{
  "num_hidden_layers": 14,
  "hidden_size": 320,
  "n_experts": 16,
  "experts_per_token": 4,
  "d_expert": 160,
  "d_shared_expert": 128,
  "hidden_act": "swiglu",
  "moe_layers": [1, 2, 3, 4, 5, 6, 7, 8, 9, 10, 11, 12, 13],
  "router_score": "sigmoid",
  "normalize_top_k": false,
  "routed_scale": 1.0,
  "balance_loss": 0.0152,
  "balance_bias": false,
  "router_noise": 0.3,
  "n_groups": 8,
  "groups_per_token": 4,
  "init_std_router": 0.00681,
  "lr_router": 0.000418,
  "vocab_size": 2681,
  "norm": "layernorm",
  "norm_eps": 1e-05,
  "tie_word_embeddings": false,
  "optimizer": "adamw",
  "learning_rate": 0.00139,
  "beta1": 0.9,
  "beta2": 0.98,
  "max_grad_norm": 1.0,
  "batch_tokens": [65536, 131072, 262144],
  "max_seq_len": 512,
  "train_tokens": 432100000,
  "max_steps": 3321,
  "dataset": "wikipedia_en"
}
Below are experts of layer 4 (counted from 0) of a mixture-of-experts language model. Rows are named gate (a neuron's input weights, with its number), up (a neuron's input weights, with its number) and show model dimensions 160-319. Each number is 128 + 24 x the weight over its row's rms, rounded and kept within 0 to 255. Numbers have three digits each.
Before each expert's rows: "mostly gets" lists some tokens that are sent to it at least half of the time; "gets" lists some tokens that make up at least twice as much of what it gets as of all text. This comes from a sample of Wikipedia text that the model never trained on. Tokens count by the router's weight.

# expert 4
mostly gets: "2", "7", "9", "5", "4", "8"
gets: "9", "0", "2", "1", "8", "3"
gate0:098156140123172119077130132144100148123162132105118132125101134094150114127183155118150115116096126138127109086115108189119150117132130119158163151167161082107085175118098135117136123176097151110108145103086104106095179119175107094061148099112073151099096081115111140146135151144113112135134114139118121111164134096158136158088112150077159103133139134088153115155175089145152154139166131148127138123133097110123123145132150114131112116109139117135151107121177120172111129127134141
up0:139129144104106122104064130153139144163123100117093110123119099122096142128129160157127146114101124110107143123108102120080136113126131112128103110137125161130117159155154126079107122161169151141146169167160136156101137147159112121178121131146130113115153145157172149154109097090151131145055125112145130134121123140120114089128122066148091171112127105129110123100096159136088098106127100133140132130134109131136144175152150154082115130107129114127123082093107131157158106104089120
gate1:139137083106141117131109135150152124162130108150106099155132147152131136203133107097125126135132161124145169113121091110102171122121124134160120114093109138157149119123118138133124143136148097145120135147118087161130131110154122144142131118124125149170082118097158149102048179124145088088104169140142138142143112146134125179119133146157138161133168139181107119132173106166162133147091118124134162110149117119134141117161175167110149102132124119100112146179132175121134119129117150
up1:127169141123064176145141111169102150166089158128146126120135138128143135108145097107106123119171083110138177158124083160088100117132133119129124166120136113141143103113121080121165147109157140121089102134164190170119128154136153127113135128104132124121135074139139122155135124133141127149102063090128170104170127112131167118142161078146112146143163137112143152143130116098095134167112131101169112134184129136116119153133114110102085189131134132100113115125126125146145104110146164
gate2:104141134155133195120135087125158172139098120114141134150137147176115069152166137135127104180124144113162150084126129181126111094125104135104146100093091114178115177128155165128145122141143157146174120057137167129149140127102086121125128101110091115154137140150134087127093128108119097119142117114126142126163110138171112130131111169135155138121147149094111099086107082086134116137123141113124120094141090087130147163110155124136129198125125101135150081149120138111147165118131164
up2:130155124090134113123116144122135095083167151139144099110117118132134102153134107132098089126148154131105112155139130105116134130125093146165103142153145127118144091142175092099124125115084110140088089167124156093105103144139160132137138108128144137121150165093130171127129172140113167086149115127168099169136182102139151139108190064137122125148141132141160156151122134120131101108153142155162108101123129136146177111138132106133099102096066113096118128136118186124151081107122134
gate3:095141088111099124158109154123115101059137191117108132142099145144106144167143167126142136142110122118132098138190103132147112137100140147140129134125159169156154149115148114099110126138093158132119107140113120178120150132205117166194108134147134153096162097110123095094132119097140164154109177199103142110152132164146131130145125115093089094159145106112101115066114160148118128139115113123133073102152144154112120093096145132152121153123145130124139069127124103126109164120133092
up3:162116115168101142094120128174159151144125139135089184124146142138130143126113104139075099131099123150106138135082122129138140141123139118110142114061164126137113124093137131112093134089120092127148145132120126168134130105155159149097101148189145168139143160155157124150112145146078134145140123093142140131131113128117119113131120114135117109180091129153148101155163125104147153157121111112168124120163186119131145102094096109112147135144156085162132107136115135094116134122121134
gate4:116131110139158110149126148106132108116161129133099110130152152161143086117125124144130124122115114128085120129126116108127111168089125090104085146136158108117125119129154126165133118119134121191159113109140121146124149152095189119127174130137125101094155092119122106094092104110124120121145136119102119138129163142161127131068143083131126118144101143149129150095131121092090170063118133092184155132150094118139158120150131127203143129114109158121159165125120158086110090173091063
up4:117149071082141126157136101213159112108143088094091083135097163095108109092106150117112116152138117138138173122110118097140144122108148142144136144139150140130131089141129155155136138093109146103109092143095086138113135138136168114153150145131173148131127120130157138118103107143120126153137130111124123141113143164124159154201139068126104102153096136174113104149118130155114168112120119144146131090145138129130110102139114172130135141148095149124100143087144122111130126140109124
gate5:082149137124135100086080154110135114126099106107114124127148150145156102131141111148086123094109136133099102157162143128088157094132147160144109143106116120128074083149085168065135104133135094087099099170114098102107121092107185131122117122083111138119129140120100120093133150133138157136100096143162168154114124121111160141132116085137112133112164134132121135151164128103166155158081152159134148157118147129145126135105157083151124209134129124115125118105138136142101096157098134
up5:161137139131128138157109102123123130133130159165140128137084113108128169130144077147162130154194183102112173162101105133128090162095143119122100121170133138163156134164148090134156131155125153109183170091140115103122128154110087134138151111123126125165119133110139070136142121106108130121180133111082155131158141063118110093106106156134129150123135146149149101123126157114110117116114098133148146157083098104139104150101112136127130122159184113160102094159143138081114123101139124
gate6:093145142164227101128142131183142153140088082153126101142121155116115132126128157128146151098102142130142118123097127093082132110102131112137079102116104148116144127122170148143137139125124124114157106097175139120151089167157112100129123083094087115140146114118138145097124163182142141112105096122140136113148100157119145095147154124144124114156161121137089135140152114164147101117136149106150139100089134125147191134133127118102136120115105134165082130103131128124168140120131073
up6:196111115087115157136135160081139117113144120119143121158155139141161120119139104133131122143139138126110143135167130135175122107155153137144195133131122108124101151142095118136138131126138119138100151172084110142145155091080138187123115168140133140108120156139104110157175134101126119137130156129126140172129135127135126172115123143122117148112109153128138117115101133097104159135125118099134130120171143087093130097129110154166147116124104120070119161144084135122120125146108202
gate7:089132141135109127153164161102124081112115110145156125081149090100141120096152148085126113173152128113098117179175135123072120145121124117131087137112151129148130129135158149123102117096091131178122111118127146121147153134144109165129171117136103116126129182093104106182131153137127132128201174122123113137127088115101131132139138119109113087127134111122152140096119154101133138155140152113110139137125130124114120138173088149098137113126108111123145102130092174122151140167118144
up7:111143132082141162156141089144112142107092104119151158147096146144120155153119111134144158150113114151103172118080100153195104117124114077111129125122127128099140128112142130094120136125134121102142116145159131137121101143133068123072111153106135162108126161112127136139142149132136167162072083115132142107112126129120123185162123132154122145140130104114090166127105170097132104139096108117109142159158149153103141134108126139067158138152128148114157127121112097104146118128184111
gate8:127113104139144167122102121083141128121075169093098127082117109138114148147135078150149114094114102173085129177160110113126139177100160155160116123133160145077120134168135147167115159098147116198113114153106138102121135137177139119157127145120120156127156161101128125162136095113137134129139136106138143133094125103138086145136142135118157130157156119157115103163116156171151114115135162111141105109065132096192144099133128086068119107150122108121135177120127082131121119095132156
up8:186118136118164131117161114131117167152127124167157100152133195130176111133138159151125124129103121120124130137159153081158155125101124156112155137097124151173108120125084137116139095125116098105145147138162118095123089105132171126083145128098113091105168116173169130123153145134124127128129079113095179115128098104107170108133136134126117144143114144145152101129122105135115128133135068125092130123129101171138104124105167086131106129135143174138109125155069169148147153098145140
gate9:121122136088125111079137143093138130119104129140138155093095095118101130143116120106160182101139127111120101139135135165066074151159123110114086114154142128122145135119136139087113102155140131143130129119130087146123087182172134136150098098108137146116124119122144119111137107134061115152153112108125128127095135137109119123114156147152165114079149135175128165129147108148089178099126090194151137108112121146100143134162147144145112094132097142109166134146120115084094128144105146
up9:085127132163114100124135142106111087185134126134145109105115156149105126123117150091086077115111101148092096171117104069127137141125159177126130096161109181110122100151100109103153127127113083147157072144104174115149170130099127096112113131141113158145107107122116202150120156094157143111119140132104124116143163110128149159159139101125125127125120113115127137112146108130146129120125114093143067139125134138143149101118068125156160095128103150141115147123120129166116118120114133
gate10:122118153139146085115141101154116118072136119137106170127144107119121122090146137102117154136178172126164114080087156177100138110121111161100115121103148099135097105103096087091128105110133171150131155109118096116180158099136098105148114128116138120143144146131164077131106106133099126144137147125113060115142109132112151088128140140156136079138133118173137158163153119177089163126139139136130134150130137155143099137158135138138120104172143153140160128154135127103131128154113149
up10:119135118134097176115139152169140125163136112138141088141137128114114103130142147131103102146066143111133115088087081117183155118125172126113116126140113112112109100108117117167148136162165128135134119114163162130137138105093140097143118104128119111125097103193112142134113159116156145104145122156166149079177117076124093151155115131125087151141133185145134123139108111108134134139112106123140142126144109092139122130111092139145144150113186087146132137159117133134135101105127125
gate11:107150141129148120108084141104120140113114152129121123191129147142140136154111136122121134124103137137091099085137143094134117133133146098146152134151152126142151095148126105061101103144142108168122124170128081126162173138075131113092142130114129068099132117149169149105110117172110127113139150123149105131112127171108124143127137096122128212119103131112116161180135074150191121146113102139162127142100098052137117088129161150106152142180154116104110097124130120135157125103144136
up11:159143142103112123133121124088125113091131171092063144176132160152132129135131170146119091093100110142126116083152128174106111173131137107123112157149152132162130154124178149111121100147117135158125118157110090144135159156099107108140152121134129121135152139077136121128122131102155148082133117117166106114130166160105103170108108134140149102153089086140111121130141127142108162132118131129159157153093120075133107142129077155098091078143116156118136128132111151114215095151127103
gate12:111159106080098138114161122138138112103122144101152127152134140142138107117154148139134124149149147129153128125165118126164112111101106134168129112119101112156087127077118129141166137140114142131138129109147169208170184154083092145105101104116106122106127116143085148110103140133116136126139138138140142122134085128149103114139170129158106119096119130109148121112122134143094137144108107115151115115136075149142151143144133111124162159140127122124120146141160112141118121143182115
up12:162133129077140097135129084092121135173106204155130129085117175107129117123131099128142130168127215170110121091129176151132120086137135102123146131139118117150126088102096124157146134130131112156152119086083149135075131165125155171176112144114126143125160085135110135112125139169169138123089133093140157172155140141106115130174104116125143133147115115147125097114133126122131178086106125118121173132138141136161155119166108146140142111114079127135137115098060132135114143152167093
gate13:102146145127114153142097139104125140131143101077090138161141152154154147123156162134123127161130124144138134170096122134139165095110130137100140115139159107115152103169132139137118158128088170123125137142118125124128139135116158143167130138160065122091120152136144104077149136140148156112116127128104160122159113133103109136151178120134119185162128113133097126151119102163100150098196144127114110095174126133170112165148093105112145114178123133089109128103106138111124101168118095
up13:146157103101104094154157144125152101134115125158120111104148149131135125146114118092148085113140130152147096147153157128101155161117191126157138142112083149119112117070081127099106101153143137136130162103144168151137145107165079113090155125141194125147098068148103106126139119110140128153091095085142105124135162124114115118114094150138098129103110108131122151162109164134118161152101116137134130127097081125104149117147147147132127077122143109114151132121148132183102114138123126
gate14:086110144136121099132137102145114114092160166080153079116104153125056121067138128139141126184129142126129131141102114189117082144143131119121122144121168131132150134138140139137127120118067143142107101120075119134123126076122136125147126075136153151141136156096070103128103099142118122113202146127125142151135148131095142113145158150129161108128094104179095133124134138137136153125132149116107125107093114109161143170141160110107091131155133142117131158104127144101154167145126135
up14:126128126152116144177127164143146127178092132158149117155115130130151151126162160123106145108138091117104161143146169134162118162103088125112140131125139173141117123108115112141135091122106117123128172052126169113118110088103126095092145113120146137131078103109143142119119100139139145153106122115123101124140150152145116090106112157124097104117128128084134100100177086091123142102144078124167090174143102139144122102098123175167102155120077115161120105123092114139105132092095142
gate15:118123179159105126121139177120142144146150166096147124112112145141126123152147148106146131104131147113124150148148121127114097150111113086161099163130173108101105141147139095110133090168063144124125111137115109102111174152130148165130139152139134124152119108136103112138150136136062131121145160139145143151112156150134100157133171146129098147115133105131153143100137152129103118103124161087133132136101120101162132103140119139119123159118097132141157152137182123142099107155102106
up15:111137124132161151149105120155105139135124136140146108116154129129112137130134122095120145138127151075119115102062148134118106130143106144060084130112120090136119115145116154155094122133131113147137093136165124105101084110129084102109133138112109127118161113116147123166186120136139126130078086080118129127120106153139134119107110112138172119180179124145163109134161113095077148134136104156124129089134154122162118134091114137114119167134147171159099148089187126104082087145086115
gate16:093089125099181136132139118110074123123177143127139131099108102123126128137088133059121140096086136141125104154159128116164160119091132109131153124133157103113166090130147181127136142101118149114076116181156096137099150105097139127088090144138107125104121166111135149102146096108130133131125123095111113134099116162111146144111121106100114153112145117146149175135133105200131076135092166149094119068115136148113168134134099116143154147170120115133156083113088143134109125163139144
up16:125137165162146182136129122105096110141152136142132167126087103172147138094147120131148137131134133115161144113106139101100153098060103127122180112114129109146134136114124129130173131138128129091140097146109069092136129130091105104115159150118133093091145150105124109103111109127125136097055111101100132130126157155130118107108169067118131181088134112126160152129144161127185097183162124100142122105101114113100110132109132145124196105137102149101124098106133104106114148123167140
gate17:117168120135125132132099153117119159161101084140125099145106154133186094186113136128087140084070161126168135118134119149095088144073122114141141108125149089127164115115103101165132124159107113116102122152141105145164173162159098151130157115131158153180116119132126144122145150127112107169120086125077105142128113149095130141129133133109095125114096179096150128149138108106143146149131147164128118125113125136120119169154115137082139122141146062134117131153128141143125106090103122
up17:163109108124124137128129144158145121084141128134098122132158130131083132130096149162125100174204128110113124120127131117143121101135092162136115102119143172136145140132131157105111117123155130155155102134094144131102079111150169181128080113163085150101127086120118125160113138134135125120107095097135147105127132127131147146108193127167140083110145124136141155102117136162153123079094105104144146121139167118124123153119171097119174158078136134145115134132163165129124134127165091
gate18:115118147121134113148128126170128165203103109143123103139136156112091127154144135157109135159143109142152157105123127117138131131109144149121132129102115109137133103126097120153091125173089124129093180109131080136135078097171154155144156117097153114144156140162140175129124125149129140146067149105113154167145108087119132094139144131176107107123080082133121122109106143141134140132112085122128113108137084132101120104116144109127148113160115043131152126120141136158107140135130142
up18:100133124112130126129138151121112153182116099134119113133061102131139102170177126098132140097142130129101106109167105142114068104150130149122128106086110144130157120096101120110144132109160100119136113141175131120142083140150145098105165093143108127130164141127140073128160123150107106123127141111145139160160139113160133136119077184113113169169112123113158112144130139132122148152126159140183100103147130066150123202116113183119121146133098115132114109123119107139130105188106136